{
  "n_layer": 10,
  "d_model": 96,
  "n_experts": 80,
  "experts_per_token": 6,
  "d_expert": 32,
  "d_shared_expert": 0,
  "activation": "squared_reglu",
  "moe_layers": [0, 1, 2, 3, 4, 5, 6, 7, 8, 9],
  "router_score": "softmax",
  "normalize_top_k": true,
  "routed_scale": 2.45,
  "balance_loss": 0.000757,
  "balance_bias": true,
  "router_z_loss": 0.001,
  "init_std_router": 0.0284,
  "lr_router": 0.00114,
  "vocab_size": 8192,
  "norm": "rmsnorm",
  "norm_eps": 1e-05,
  "tie_embeddings": "early",
  "optimizer": "soap_variant",
  "lr": 0.00468,
  "beta1": 0.95,
  "beta2": 0.95,
  "batch_tokens": [16384, 32768, 49152],
  "seq_len": 512,
  "train_tokens": 257600000,
  "steps": 8727,
  "dataset": "wikipedia_en"
}
Below are experts of layer 3 (counted from 0) of a mixture-of-experts language model. Rows are named router (the router's row for the expert), gate (a neuron's input weights, with its number), up (a neuron's input weights, with its number) and show model dimensions 0-95. Each number is 128 + 24 x the weight over its row's rms, rounded and kept within 0 to 255. Numbers have three digits each.
Before each expert's rows: "comes after" lists some tokens at least twice as common just before its tokens as in all text. This comes from a sample of Wikipedia text that the model never trained on. Tokens count by the router's weight.

# expert 12
comes after: " the", " a", " his", " an", " The", " their"
router:130184127107119126129130152140118156151113139137167120150152121107128140072159116134093101135121124104089141149160158158175078139132128099104118127083111132153149130127127126120133124110184131095159137085149104133081157100180092126163114131153115102105152106110099159145112126145118143129
gate0:183154131144139111118095147105098113153126144155118134142138130142124135132120129141064138154119145117118101127115131151156156130119095190132132106132132146156112111133108156115154095148150093119103140156204110115127134111114132142122093115112093108077121108146111137157100152062128081133
up0:111132109117125131097168128118146128109116111150135117109109102131149134149117132136161152134113107164161184109132153087113110120135118093125135131170118144104128148096144130126122137101068113134140105131063180140136126173133154089122143114129146128182139121104135065109140158148182107136
gate1:126143124149135137068125117132095184105068100108119134095122143112109116116150154157157090143125111161089140144150143120144102120177134134098159143091118126125159093105106150145147064113143154127146148092160113141150131088151111096117095109157103127102141126141129143159116129109143117125
up1:130142130148125132071117118130098182103071098108124120090124141120111118125148156160160093133113104158094133149146146116155113132178129132098162150094123124116157091103114157145146068110149148124138149088155122145144128084140112096124085119154111132105147119142127139176107122111154118126
gate2:139116117167159152077112137126119139115177154166102155138176163100115153105109136157131116111124141118141146122082140159117145149156143086143156125154113148138102137131098140102130063140099149139107143118132078131122141091161184147136120118152107118066132152113128130113118119122126124160
up2:148132113145137124139089106125118098096113147104129155157144152147114143111114121181139135168135127135116128180114098166134149139157174123116134155143142116155124125119136103138125100117121145100091112149127128126113092075131158118081145157146105149093167086093115100145069140124092133179
gate3:146156129151160095124134089132145149136124100146111152127113107128133154114169093146150135099107139110097134099107130102134121164096115167082086132127097171146145150130102132125137131126115115134117094161124135121177124123140145189196119111097124147108174107142167104138122145166122091111
up3:137175119149161113124144093112137171137133087149134166125122094132124147131150089147144146102121131104095144104118119095137134169104110154078097136124094161146156143141103132124141120136122125137133104156128128119170117111132123179215119115104131149107177102147172114136123136163131108117
gate4:147170135126117111126131134145166117142162129104115168107139111118138135135106106138165105083146124106167177115154167155139131119131103079131160132111115095155140083099141125144132134115150128108101119106126100163138126116197127151129136143098137142092134128127090165118156110113130148053
up4:108094111117124149139131130119093132121097134147154097142128145153115116117157163108081137160116140140080081144110091098127106140130146183128097136133137135104121183164110124117129125135106122129168136152124156094111122142065114102145120118149120126174129138125150116134101165136121098203
gate5:143159116124133138084127120133088116144153091127130104132121144121139157093139133135113093159118126137144141087126143137115093108131146117110142127149118123092103090120091121094087113138131115113115116096137112132119183123162121135099173157082113193091143149144070138156093096174123118148
up5:130159097136155124097173105124136143121133114113160135151121124125085151117125097092126113145114119128122110121174134127127131049130130148105145136114100096087071099170104112130110082135155122159153137071159128134138116124121126123131152138101114149121110118146144107156130127165146115198
gate6:146114141149145136128127111114108106214108126162173111132121116122119168147145127156101113149137136093134110109153126117177080084115103092088121081120133144149124099114117100140149126161152155181117152129103138110118092136125120119109156115146118124145092104114138105087130125175113142120
up6:101138111110110117125128133146136143050138122105096160113129136133150099108116129091156150105113125161125143153114137141066171164136150162169136168151126108097123151146137157118104135109099094081135095124155131149137170118127139137134082144116145136112170156142116154165126137088134109142
gate7:163138107079162158148117098146116100087100135131144096140097107119141111108118172137124131147177157114115103141142144114121131106090118109130133128106170110118186149141155110131130146127160130116146136122189161112122096080111115094130154127131126134147136110110114101188105070127137121127
up7:072128161158119135098129141119131176156155122109142156122168145139150151152119061122135120128108079159128152139125115121114108161183113161118117122155082120119106127144117141101133124141121125120117127132076121140134144129133138172116095110119144117130142111154149123052136185109105141112
gate8:083116153114116175123118140101104150129122112143143125125144135140155120163118164171133107139134134065147124117159142122151075166151119149114122147094163103147106135121119130100152116118107134063111131107156132140100149131125123142145154137158101114076189119081138122120099117123150171135
up8:076124154120118156137122130119112156126119121145139130101141118151153125161114182167127090135130142069164123122135122110145082164150114149123110151078154108137116114118133135093164103125108152057100130122163154135118147129137110134122147139166097106077169126102142127115124105137131174138
gate9:186139162113117143172144136089118153115124089108121124110098117107131108149146104141132119122129125137153124156127120135146064106095146153131107101114141120148121145107144105127170099135142179149147145131144131122115120131145141154169095125106101087039109152123142132092105115128142098160
up9:181140156106119146178147142097117144106131093104112137114097107107133106148149117136118112115129131150148116141126101138143069112092144163128108100120137119145122137089145107128170095142136174135147150128139137101116103122152139144164097132109105097039105147113145135087113107113139091151
gate10:124118167099120129143145183090105135117111120141190144127135146118122074148182137151103081144117144096110126099136141118124134121117141183097123109128105176152101131089138101093126103109098156148154143115132130136087117120141151134167126097139111113121153134110089141153126088139122090114
up10:141144069134139118110093044179137096126137147121081113140124118142126150099090125121124132120156085151158139158113094137135124126148104091166121149137142092103134136132078148168132146134140095117109127142123117124157120129134125109084151171127140159149109133145154117117144154141154165146
gate11:144141128132144169089101124094098142177141137110160139123163158156108085104174119101118162157071119148131143120115114155124133116160158098140156144117189125145133113151073122115135093127158120104129135125129128121105145141133083154144152126147145137103118150113093168169107113135109143106
up11:143141132136141177080118126088100150182140140117160126119153165156119080110173121102110176149078136158142149127127109139135130130157165105144150151115176128152147123157083127110146099127156123116122136126132145106121129132130075160141144126152143139107123157112086167158109120142115150103
gate12:152145141114138114139140151156150114126163121125171122108148164114124092120133155149137122140147201167086121152129138129179155140126113123154121144089120102160118133108139120135152116115124126079142126071103093104125178127161080107135142106114137128098094133120154180117119091102148132121
up12:161132155114136121136124154153128100133160100141162135112140199123135094135124133140135128153148180172092136145137159127169139139143128111146122146112117110157122141119125129141156129137105142088159143064121099119113155117155087137136140115126131110078120133101162182120103077090166125126
gate13:119147126122122141091111104103120093143141146149138130137115132138140133121094125158167160145105205136117096150144086162130118162093152099132161148097152106165138123089149118137149127075121129142174169141133095140087122107114092144118142174131161153109151128126100092145126119096116124137
up13:145097135131134121181145148150128172107113112093132130124155124127117133130165125104094101121155060118140175123121177084133136102155102149129085102147103149099115143151105133114112138181137109100084101117127158117163147148136145116137115084126102092138104125119152171110124138155146128109
gate14:151105124128140124110139085099193166130172148124145100154108122126127129120164124142089161109140172125092112141095138091149149144156124112096103107109072118112130167136097110112111141150119196107151161119118128145122134124114099127147113122147129129186139162118115105147121101099146128107
up14:142122125141149130104149083114168143138171134130145108146116132139116117125165099146090146123144166103091109147093144120171152141139113112094089123111077137106123161128094106109126146150114188090160171113118115113100139114130098121158129108149125115177142174101134105166123108093137131123
gate15:131123110164180126117168131157105140091121132151133152172144108125124068094156154146123145142128094095094149129163106111140106098082126120137176148107114118121166158127097172169153146140169145144124133098124130119099153143164137136147151130124159139144173131104131111107150143115142121092
up15:126121115168186129117170134153102142090122132154123151168143104122127072088150156143119149134138108098103154138161101107134099098077127119136172135104121121122168163129095175162154143134168141141123131101123132120095151143170132130147151129118153140149167134102130114102148134124145120087
gate16:122111137140145162112133128124096094124153135149119163096144152050100125117121101113119109131159177101164155115127131123112124143110111099127108109118130161155146117149077163137153134158114115120147100070111101119128135137162141160121104133100080114113180132121104101109102107129088129093
up16:121142131116109108091136127129166168110151147119117144128138139112116084148163140121155093102166163120121164122123129172107074093169109099106095131123164101116163119137125136138151115094110105099122117068107091118137155155147129096183140120111094158117132103144101131111128110161101121117
gate17:139146126176117097100136161107124085097135141098110127160101161097087079086143173141165178126123136141131157131130158102117148160095119071159111159119135149137102144111115132136110110124121114142165125109129125154128105139142091135129125112160126142157124141120089135112183095121110114097
up17:109121135135140157125164114129150118152092143136158082116136117135120126140092094118119137132135164084136108116144065136115169142156082158170166091094131139094143106132140113087129161156169128136122121118162121129158175124112157137127136143147143182131152086110119154105102117106129105107
gate18:122100107145127150120110128136109143098090146136141176128105176120151129089162128126112127131143095100116126112156148093116129083117109127143121145093163107149125142159135134129163167112156176099133127128128162144144109123148106167110122068166125114129146147180073097135094143119101108097
up18:114142114156138079110129097132168168141114200113102098110105144149146096163121149109094134112138176142117141122113149132143131125134070156137101152115115133129158139167116134119160140110142090156143120147131113140130116125171158118113146100166093132147120107175101127076142136153115100144
gate19:110154115114183144168097142131095107155156141134182105109146117163166148103123137134152090194118184126104122161153143119138146098126123104085148144144134116126147125100124135124124099108135129130167169154123111130117114084110089141125112164119147144132125146131126144109087081132116133097
up19:115161124108173161166116142129099091152140143130189110122154112161161146112120119132160102192113193128109107150147140124138151099120128112079148139146130108118150117103121126130124097110154125144172154146119125125116111079110082148124111176110153138139114148126127139119100092135111121100
gate20:138093139096140117128135095127119090143146100128141091099129177120157124140104132145147119152115164153153148149148180096170130146133139126073082147126119212128173111094133115125131115104086147116105125123135118120114102102130156146160176133111127125125158138095131127139121110097150143138
up20:119149105170122157129102147102152136136158139156154092187156105150071116126103166108099100136122105116120119141125082128160119153140138123141139121118115130180145118166105139144102135120145130121170134182099112112119107125119095090163160106184110108123127146174139116140119092134139137142
gate21:079076085113111151141132122080126140144170128108173121119187158105154161134093134169133128126093100129121119122068155115142114148118119151113151157137133186094119091120127119096135107126113120096132091114142168136132138146117082122130130151137127092124161129103150128147129103124134127142
up21:138149168150129146093102141117082121122122126146108106125142124116104135170134115165115085098116153134095137133147156120129088141119129160145139135129148114118127109146149138123106128156161115116088133100132105182147125148108156138117133107030108125078154115131057125120106123115133142152
gate22:128119129149114086074112155133143142126116146136139146126132121141143082095091104135124127082160140106127118134138111137083114158120113117128164099121161083147115158141125109089122054103164144125162095134142123136151158135115107107121148116129122099099150118077095176125171106128129135100
up22:147130137125110089080118156149142146129104147148140131126134124132142082112100101138121107097175145121125113144136094130078127142107125123125157085114173083149129153135136107095130055087175136116149110104138117127162150143107101106109136128150116100099138132090118160133181092124135147119
gate23:153131099150138110109137162129120144135095110142129118138097152110126134149104151112137140114107149160188122108160191103119077103124133108120143109147118112131119113152122102124133124167118154214096163159094142122103121128146182111136111126112127111107123090170123153133118111128173152139
up23:139149107147136118109138164133112129136092125136150106147105148099132124133116139125149124113110143167182104132163188089151066112146136106118132131142142100112114116144127097119141103159122147206121155168108133111091116120145166121128099126106135104083137096164106152140122120130157177131
gate24:159084110159153137134149125108141130089132138124172106164107175109129096144120155144139121151113104130094136145122157127119109124157142139114092171153146112114102133153110139136161126084128158076154096101118115152114142137078145142100176140167157117125111124145160161135100155148164167124
up24:115173130099099133150102143145109122158130122131078154102126098148140167110149081116100149094146140133153127117124096141166158131122125114115181113102114151144146123110139098115088157162122090175107151135134133108128107127178124145150086113093110150119128123098092111134150087099106094149
gate25:112122098133157145103098176131112130098115124167146111116139145122153145149137151138101134166144119080065149123091145102135150139148136121081128099120123131103143102146136163082138132116125156096167148117171132125112128135121088185125097166128099129123103146130157143074093127121139105108
up25:116143098130154140107094172134105126107108119164149118129132133130141155147139143150105145155149119095066145117094146096140147126158134124065130111112121116098136095147118182079143125112137156109164151111166123137101125119117095200131103166129111126119112140124151140080096129132138111107
gate26:096106125125104108123150103142135146109072122141148065129129113133132153115121087112127100131069149162125153157132114180108121132170125108102129108117107102112122099111159151171142127124136131116129122135140151179103146107161101094144117156138148112089150123103154157117095129185101154131
up26:136146181125148145098143153114159114119083112116163146116111133168194122159154153159118111151160140147134129094142127114148145120086097151131119120154133086108118149130097143145136100102102114140152146146134132094100094157107155116132143130127110140156105109143072178148110141077114143111
gate27:146141111118088141149093161124124133114150167112126092120104159131129123138145121122124124097105109149130099140086123099164077147122151144103158164128129108132142116091116145124131159066128174091117081133166162192118103131156116150130109110143130152108126122124118122129178104149153120172
up27:102104113141195127093136117125141142132094155108145188146135124153077121095111149184111107154154153121112152110139142166131159081105147123142097111129142122165102136141124104143133082131133117113121151173117104113097146183144145124134147107140158090171117130152123113141122127106111126123
gate28:152155121088109143127173117079144131125123099129090091114161138160104137130116127097124078100155106137109120120113108128125115114130148134148142132148140112132124084141140148113118107086135107117162085100139127125069088144180116093112132130085127146163148124141189109121114120175155134142
up28:110102134156140127132088135184110119145124148139173160145086112109143114130133123147138168154103153126153149138145146123132142133123100117105106118108106152124118165119128104140135150176115137169107178158113140140178168116061137167149125132160116110099118132110070144114148128092101118117
gate29:121185121125109131119105129125102116148149109117134116096157176113165155095129103112175153118150135142138120121084177095142115124124137112138108123125153113138072087109135135109087108165147094109138094135133103139158110066156123149080140129146132121103116147104117132173120165101149134118
up29:116119119131143128089132171166124170143131127118161135105122176096146127127117131113153142102146182132109155135144193118118177118119111107138090121114156103139094153093146138104096091099129073138149110108118141124104122087157143106107135122133163124131151138156132144161108174118142105166
gate30:099130134133106109138129125106139170139099174148132130139161063118132158123136116124120106151130098147108128153138135156169127173158087107149099132091101155109153140118170140129107138110187109120165107111154120146082138148144094123131082120147099155100124125110121142140110136145082169146
up30:108114159131059122122124139087118138138126133141088117097172083104126128138165092135132128159127139129153107159144122115127138171134118096101107106061146156095139136129171113148125146130144153082174119109128144140139141127126100116109087136131110165093124108106107133106094147175126142104
gate31:126073116113132121164146123095116150136086105105102161122086076123124175112113112145104090103126119133099097118143086118135122098155068112106144150144166091140162153103141105144132147095167136142172124129084130115137135120143091104129103124154136115124168137148132098116149111136147103122
up31:132173163134135111082120132132145101119151138147150103130173165155125066154135167114141164151144149119154147122087183131126149171109178144159094113127096145100117112151109144101126099137095125117070134131166135141117116155107158143133156139124120147149100135123122161155123144126115154135

# expert 75
comes after: "–", " (", "|", ",", " in", "19"
router:123152139084088115130149105140138150140101170152144122122138110113101155102157067096120145176122114094115174134159151151139082136116138107142127109090101110122141171134172129142122124071130106107139137119149102132126151134143125130145120122139130099118138123118086131129092169175099164167
gate0:119124094104139097128119134107091163115108140155086138143176132142148126105084158141120150118134112170133065150147146093152140117106152091140129102108147133132117150130157147162173106094109112156114178174108147137119128104089130114135123158110160128110115112123147172124096115128092143100
up0:112132094104130096130107126108102158115106129156082131136191143154143136112074160141126151111139104169132078146140141089147139120120151095142134104124142123145110139131150164169169108104107114163117161189103149150118118103090138104131137141107143124108112108127143171113101106122088131112
gate1:132108151162118135121107131134135158123086127152147142109111140139104105147106060136153134135184150131125100121085142142088152139169111095128100130124091096113099103118169116159116125154119167157115119105139173128102138178095138130117114107127098093156105127143142143138128079162107156138
up1:122140115101137128140137122120121098129169129109120111151135138123158160118156204128103127144074108122130147150174101112162099116081146150128157127132169152143158148143095131100151131114125090095142135149114089136166114080167125119132147150127162167099158128119128112121130172089136101127
gate2:110108145076134112136113145141202129127160156128151136138124147157161126088102120147173147166129126135111141106156098106087142131151108111093126137123085125131097152174129163143097120136099141117108099123123113107127136164099104122122093142093112084140163147142164142144116101085101119138
up2:149121110188111163125162111124067107131083083128112118138128123130099136157141160122096127094130123121138112125102169147164112132095142145145125134172169132107152117093118100141140147153156094140125146123120126165117114097159133133118181115147143174128112134099131110120143163168168128096
gate3:116095120118141124134103106145143147147145126107118132111145141087146124088120157093092138105123164128113128147091084107103152099133145163112113157089126146106164163174144111098116090113088084180142136159123098107141143103109130103152152119107127096144119150110113098148109146150074156113
up3:110101149121133146137088119149133140127167110117130103127132129093141104112118181096049126123137149090153143105092080126123131109143144154124110140091152148118159158168168094121117102110100078176138153154144131118123156113092124115160166105129122096135143142111110123128120129134088134151
gate4:161093135148098112150171133141124108112130099112124119149079135150108163122160145103103127153124120102134162114140085135094073123110143107109114104122122145109098104147117136145094133112190126087152141102138119117114102138146144165144115101158106159186133182133080123117130110102123119140
up4:147093125149101094140175137148134113117130099098112116138088130161119176123148149108096126151116131110143146117141085129125079107115147113101113098122129135099105108124120141142086122119191123096145131131126132107096103129144132162150126116164121156189141176132062125125128082116114113150
gate5:122150108142107134117108101138117135111107143131133151140135148152132146168105170162134084105126126167081102114146155138150117141131111195130135146134147158099134108118154188120124176110122083175146105135072136103126070151129123096127094111150138123141137129118164096112116136108099142116
up5:128100152113150134145148152120135122155146114127136113119128101107135097092155092084123175156133129087163150142118108117097126121121153050130112111127106103151130151140100075133130091140127169084121149111193122139136185103125126161141167154116115136105125123126099157136133123143153115135
gate6:096083122128095136134086146157111098113150098159138118135164149105147123118152130099134152098128117061089149108165134107115093135090115133166172123115147111148156132154127125137100096175107136132099127139118142142155142124118144136152102057151139136089118114098107125114118168124132101109
up6:164190128126168112124157113103137146157094166106120135113094114143107123125108123153108094154145157196174100155102134143147174121168151127102090126145120147124119130087116128138159166090144124129151137126126125122103124137113114111102142185100130093161133139149141126143138100141132162138
gate7:109133135142117129085134128120071144127106163121109115111105104108146105146137138124159148152131126144147123138109119110129126090109147117166135117132085137147092142127124155141144134150087162071090097123130143117183107107112136135133090083171113132168172131112132131134135086117171116062
up7:168157143153126132134126158141143130134192098134132154119156127130162170119120108140106142104125150100114142139134151151099140146120081147091125177139138102140152116151127102097173106145172104133133158077141106152114121164131121123111124124115125126084077096124112100132182170141116116154
gate8:153129161157144166142131084112102138137119111167150123114132122138093148099111102157113104132133087109121157122125123144155113099147154127137170136110167109132146167123110116114158126145122125045126142097124082133081135185148114132109189111123119129124167101119117108097101154132136130121
up8:165116150156133167126140130091117145162121126163158130121149100133095151104123105157130088122155113112124161142121142130144126098132136130137172140122137109149160179136087133094171112153128153054119144093106098135074141182153127122118161105147132121123135105128093109103108141138150131101
gate9:146129120086141101118178091149121109145125133124144121161134141134130170111146118120072151117130093121066173140097119149140114122104116150129108097130125180111114149114175092149097150073123112100141136129119100153131117154132114082151108140160109114103135137128106168117139138146082154104
up9:123118143158140142133070180144083124110108119152142110088133115128112158165142145160123118145151118115195118177130133089135143128103122104141109151123127155124141094126097115134099131114144105131138111130138151106104156058085158142081162119142106152143103130140121113119125094119139098160
gate10:123151140101098138132112103149101129149114153107147115091133148118134088090147147131098155142157106119128175096117116125140146108095173132122074131124104116135162108093145100137115148107091122135120097158173129126141119115138099111123201117094119095161145159112137146186100115160112130114
up10:138101126164171109122150130122129134105121099123116130162136150122128158165111101128147096128106164107111099146159128105129131145139093138141161159117150113134113159158085123119135091169159113104119153086078120139140137114123152159128056121170130147102131106139146090078165144099147140150
gate11:124142160116137148107058105161104102111149113124147128126128149114142177139107129151163136163138085113165153160137119128125127128148139121126188145097183160150092097130173134129112171131125134088141128141131119117109098111104118103118137114087080136100174126138134141130126122084148143123
up11:135121110124108107149188167081109138146145121114098138131131095115128098125136125099086099101131134144132111105118146102151173115101097149111090141127079094092152142160075134108178083146132130163124149094137146115137145141146117145116110124154177146158102137137098140144127136166143110130
gate12:131097183129134151089116155147120086094140123112113163079123127140103123159142116103151132120144115152134113124115156133151129169131152060167136080169132121156120093097139149120118127122148145125124098135129094157086141131109138176154138111162096096098111132186123139123129132146129104130
up12:164108151143097155127105128128097110105123105135189156155153166164133151108137131155163163167119082130106133131131136131105077124131118117125100140155116167095106140125139114167115131105089096136106102088120123125137120174135114122140135127110091148166176170117136156143139117075129132129
gate13:134124115048121108146107136145093147153100168119152126150183075105116151110170089133095153126093097107159138125134143166093092146159131121122099112121104136121120144149142111161117136103145121129164164103166107122141141117135111150161133121148159116109128103109118127122152118139122183123
up13:128098113045125113141107140149106127134115183133148137137144057133117126133184098128101163142100115111149143123141122148070110113141119147108116090102130172130122126157122132130121108113129135124174165107142112140148124123118098160158149117143172117108128097119140104134144124133132185121
gate14:111120127070133116127115108146163178135125174133102158151117108079139114132153130123109140143094152107107130153156138154107119173107123082129092087123128130157139153143152167148132119089154147139167102109113096118141149145117072097146122118146125147106153103075092156113136114142124135143
up14:135136146161126124096142149106121101129147074130155085108144123163114149112103173137116113104192126153140136102110106118154153117131146165114154177135129141120132094140132076119151139155084100104101137165139155141088110096134137163111130141149092105151112167162162115128139141103144110120
gate15:148120157145118116105105106128145142152106133139161136094076177134111158138133154098143108177149114130139104147139117122081101139154153123107137128131107115112110136101125131116089100092133142163171134091129150104122132146096150101127149140108088113149154161105156121112134080124136168055
up15:124118100134153138102163101181131124122079135126148138081097147137133162110134085153173150101115126133128125108061120168125106126110136088142105107174137144137126101114126095135131143136124112123064084091134112130127116123123109131113120127126110147147060137153142104105116153142103159129
gate16:167123101166162143144082102154135129119092165135126114100113136129118168120159123138132140140121131121144117116102178134129049127108139125125131120142148168117095106124151135103101148102138132131153120156092103099113135167131061116138135097100096100127078149127102101115101130148137124091
up16:134118108123171123136087104169162125107108161134139110116145148135121163129162122150137152136112124116138149112122204148123082126113101128104125129139130182109101124152173151129072131095115138125125121168103096081126107154133082095131114075100110108120106142120110121148106146155131131114
gate17:129159105144106123125135110124162151150131130130108121122133123137171098141131097117101140136093157122122181064163123154136122125145106160156135143140134101113172159152148093111140156111093153153117107104131097145159145193125112153104124143082153165137132118115107142111122194108134145153
up17:127109145126156140132118160138104099103130132116139139152106118110093144134132169142137120110173122147131066178097121098129155138108151107114126115140150136141086108099094157146134106151168095135133151153128152112114115082132146069131117109180116103147110141117147100151153065127112091110
gate18:094142149109101143141095090115132126071141146141109119127119157188121148172123175135149154123151150124118100164132126163119123149150115148130120153165111151167131089093137108158095160149147091128142113128122143134136073129136162152130114119148159128148130169165162128087152112126101131109
up18:167106104149154122110158158141113139179121111117157140128137101063137108079124087116106103126100091133134156102123138090142124108110141103131129113091148106090119161155115153100164104108105166126112155121127117116121181120128094107129135131104098136095128088103092122163108140138157119147
gate19:161128097096115096128124124152137172152103130161114144149123118129131118127159118142116125162127122129119109187159135160107120158090116126125131110127123140131150146126169097173131183101143094117108125128169139128089163165156134083088099106148142092105160125145112146128130153152108175173
up19:122155129156142132117164151092098123126127104105119123147147157137158147134132102099149113120106124146142127091113117071154130099131134101142144162148135123086096130139108152076121096121103167144135137116091112108151116124134123155178122139096098149134132157141188128114149100095129083064
gate20:109101099176137084081127107137103172108096137147096119115123097124122130138127120104120160123151073151122114125142064142108131121080169121097128190089127118105094106111108148144114106104134114148142108131106148129136131123177152108135123133140111130107109162111126161109093144144103099122
up20:107096099198133078082126112153106169109104122139096127117132106125111135137120122113129164119148087148109117131157065127101142139081162130112138190083119117100096130114108145139105102116129107134136101130130155118145135123167139111136138121141128134114113149101128169103087136133091102123
gate21:152169118110152150100115097143147142134151152114138127084129108144150163131142078110122110137122111098137123128103121169103149091108100105166126115117130087139128121147159116099131079062165128179096136110136116121124112120135137143100122112150121121082123149137058144115119152144105164154
up21:160164105129154119095138090131127158142150158113157114077150118164154153122156086115164115135110088121123119136098118164089139114118118116143119119131110108120115129137163124073117083065171130182116123135157110117136116102142136137125118142149114125089128143130083145102099140157126171119
gate22:146129133144114085089129118097141125123116109133117106099148121151093108106160094126135141152106109105170124112062090115113119134132155089137120141166121106140123071106146134113163147106124124106070154119189126139118098150110138143102120116155155161149113151148119108101125123157100093093
up22:147123152134108086072137124090142138125127129138123110104131117163090106107148099127126125136110101126159131110080076119127125150136138099142112132163120086129126080106139159111148145086137122125090155122186119142126119153120127150100138137175176173151114155156109096120121131157120092091
gate23:153133143097126071125154078156121088126114073107159160128143167133129162164133134140108125114146130148115101163120110093097142120167141129103107155163133153116163097121106126148123141115148124140132130163126127106168109119097140105105089112141102139131100182128110096140116143127131189107
up23:147129137101115065117157077160134088111121073112147162134149170134131165174137139136116126117143121136121113170116117096096139120162130114106117160166135165107157095132106128156121137109149115142133133154125134115169107128093127110113091105140100143126097186127122110136124145127132185106
gate24:126120125136115149134159085080112116096101120130116139131104145089110140109135126135155139151079172085096108121203124126127162126094117113125163134120102127136125153085112119128123098119130145114146110110173177141089103139119096159128125146089144142188133156139103151138140143108101115124
up24:134105133161110168121169104117132080111135124118142127165117144108129134144147132136198137120114178096107118112186146141113158153104100144124168165129093141131124143127103110127103090130139154108139080116161136148116129153146102142111121160112141137188076147130115148120158147102125106115
gate25:156111154089112150099092143097122150133058125145152119117104118109104137143150113123109128118177127119145127112157157165134114128126136139147139139131134083138101148125107177178125123142088153124112162075123164159134150160104128168110127123156140091120103094148115100162156145165134147140
up25:164105153085111143085085131109133152118058129131151124127114109104107137154133105125121139104163118124150121119158164146124120117121121131143131148120140104122098129126116182180130130140074129129101148076109171156136149166092132161122130111151132098121111088150121093171153144153136151133
gate26:110120111114112107146155161147122170119078165127159113153115138106115133130142126145082141081106182125133144136120148137100108137138117113129118133106148126129133129124168109141121158101163129099127126141123193148109180152167146116155062134158138141122158149115139156125087134163130170156
up26:102161132102117128112140130107112144163108125124161165121160132146064119176128127151111149092106118109136166110154161178144124142118116117129110145116129128112140104075155127126096149154122119110178154120102126119149138144107164138150097125132126129156172188104139162167168142150126110154
gate27:153085141162144180162126135113136099105134123122128153100167100132111108128153134090147140150162153149149134102157128116162144176100087114130166112152146180162149167111096139099134122140117114139108124141105173113137146161144148140119091083135108120123158162165092130144129139123100152138
up27:108173104091112076096132115147119143152106133145134106166102153145157149128108107160110119106096107090110138157103137134088120087162169139140096133093117087095108105147151121166115124104142127128153126110162079150125113110107108111143167172123152134132095113091166124105127125136149119132
gate28:150102153106113113127128113124119143115127132119106153114138107079143102129163114076149110129153173131138105115132135093185121120151146165133118108085107157115169118105158149144118115138087131129130157148134135098162097154101114147122163143187148131115155098111116090142119129149076156083
up28:096155116153144144125126145128132117151123107142156102142116157168120152132083145170110143137106091114118154143133123159063136134110106098131134146175141086133081142147105099121132134118179133117137098113116119165098161112144143110142104123071099122145110160145147155127140133114173097178
gate29:128141142152159157136148136112078104168114115131152120099077130123131116133118107103082078101073123151141118137113071113099082125103149111165108104125167086125110083140095137086133114164124131132135151079136112119126130133124160124130125133148115136157144120112103118127143119078162132107
up29:119119137072161144144139073100115123127126121161187130064100137142126116106155093093125096107072127136131152147132125130115054133088148106138112100115135107108140131135115131120132106101125122105122119086123113110129131134085135167168142107139145109120144134114117140105144168115149153099
gate30:149108129127167097085159106117103149130095112127112170114162118137123142135143143131097088118129056111152121111151167134105130128129147102123149154128093121103117203100170168157132115119122107122147143153143150130103151101121121144143125111118135117131125145172141155142122155140196135154
up30:139176122117133078152126123118124131080171143109134114129114159095132135111124108118164159128093179129095097117129108121148119111130110125116118132063173134146168070138119133114138138130151123145102115104137101098134105154148139131133111127144125130133154147085101096117108159146066138079
gate31:157106148088132154102137111119081124139124122133095086143157080125152115138046143114132121152135096134139142114106134168092113120118097133123113126074111143129085145154097140150137147119125115092137127099101117131167122085109127140085165128144163151094126109127125152143087160123128107132
up31:083156110145127104156103140144178134119140127127154152105096169117103136122193100138106150113126154124116117153141121092168142138138161131141150125174142102117177101112155115094128099140135136169134134159150141128096130167146133119177093130115088094150130130128131100121171086136118147119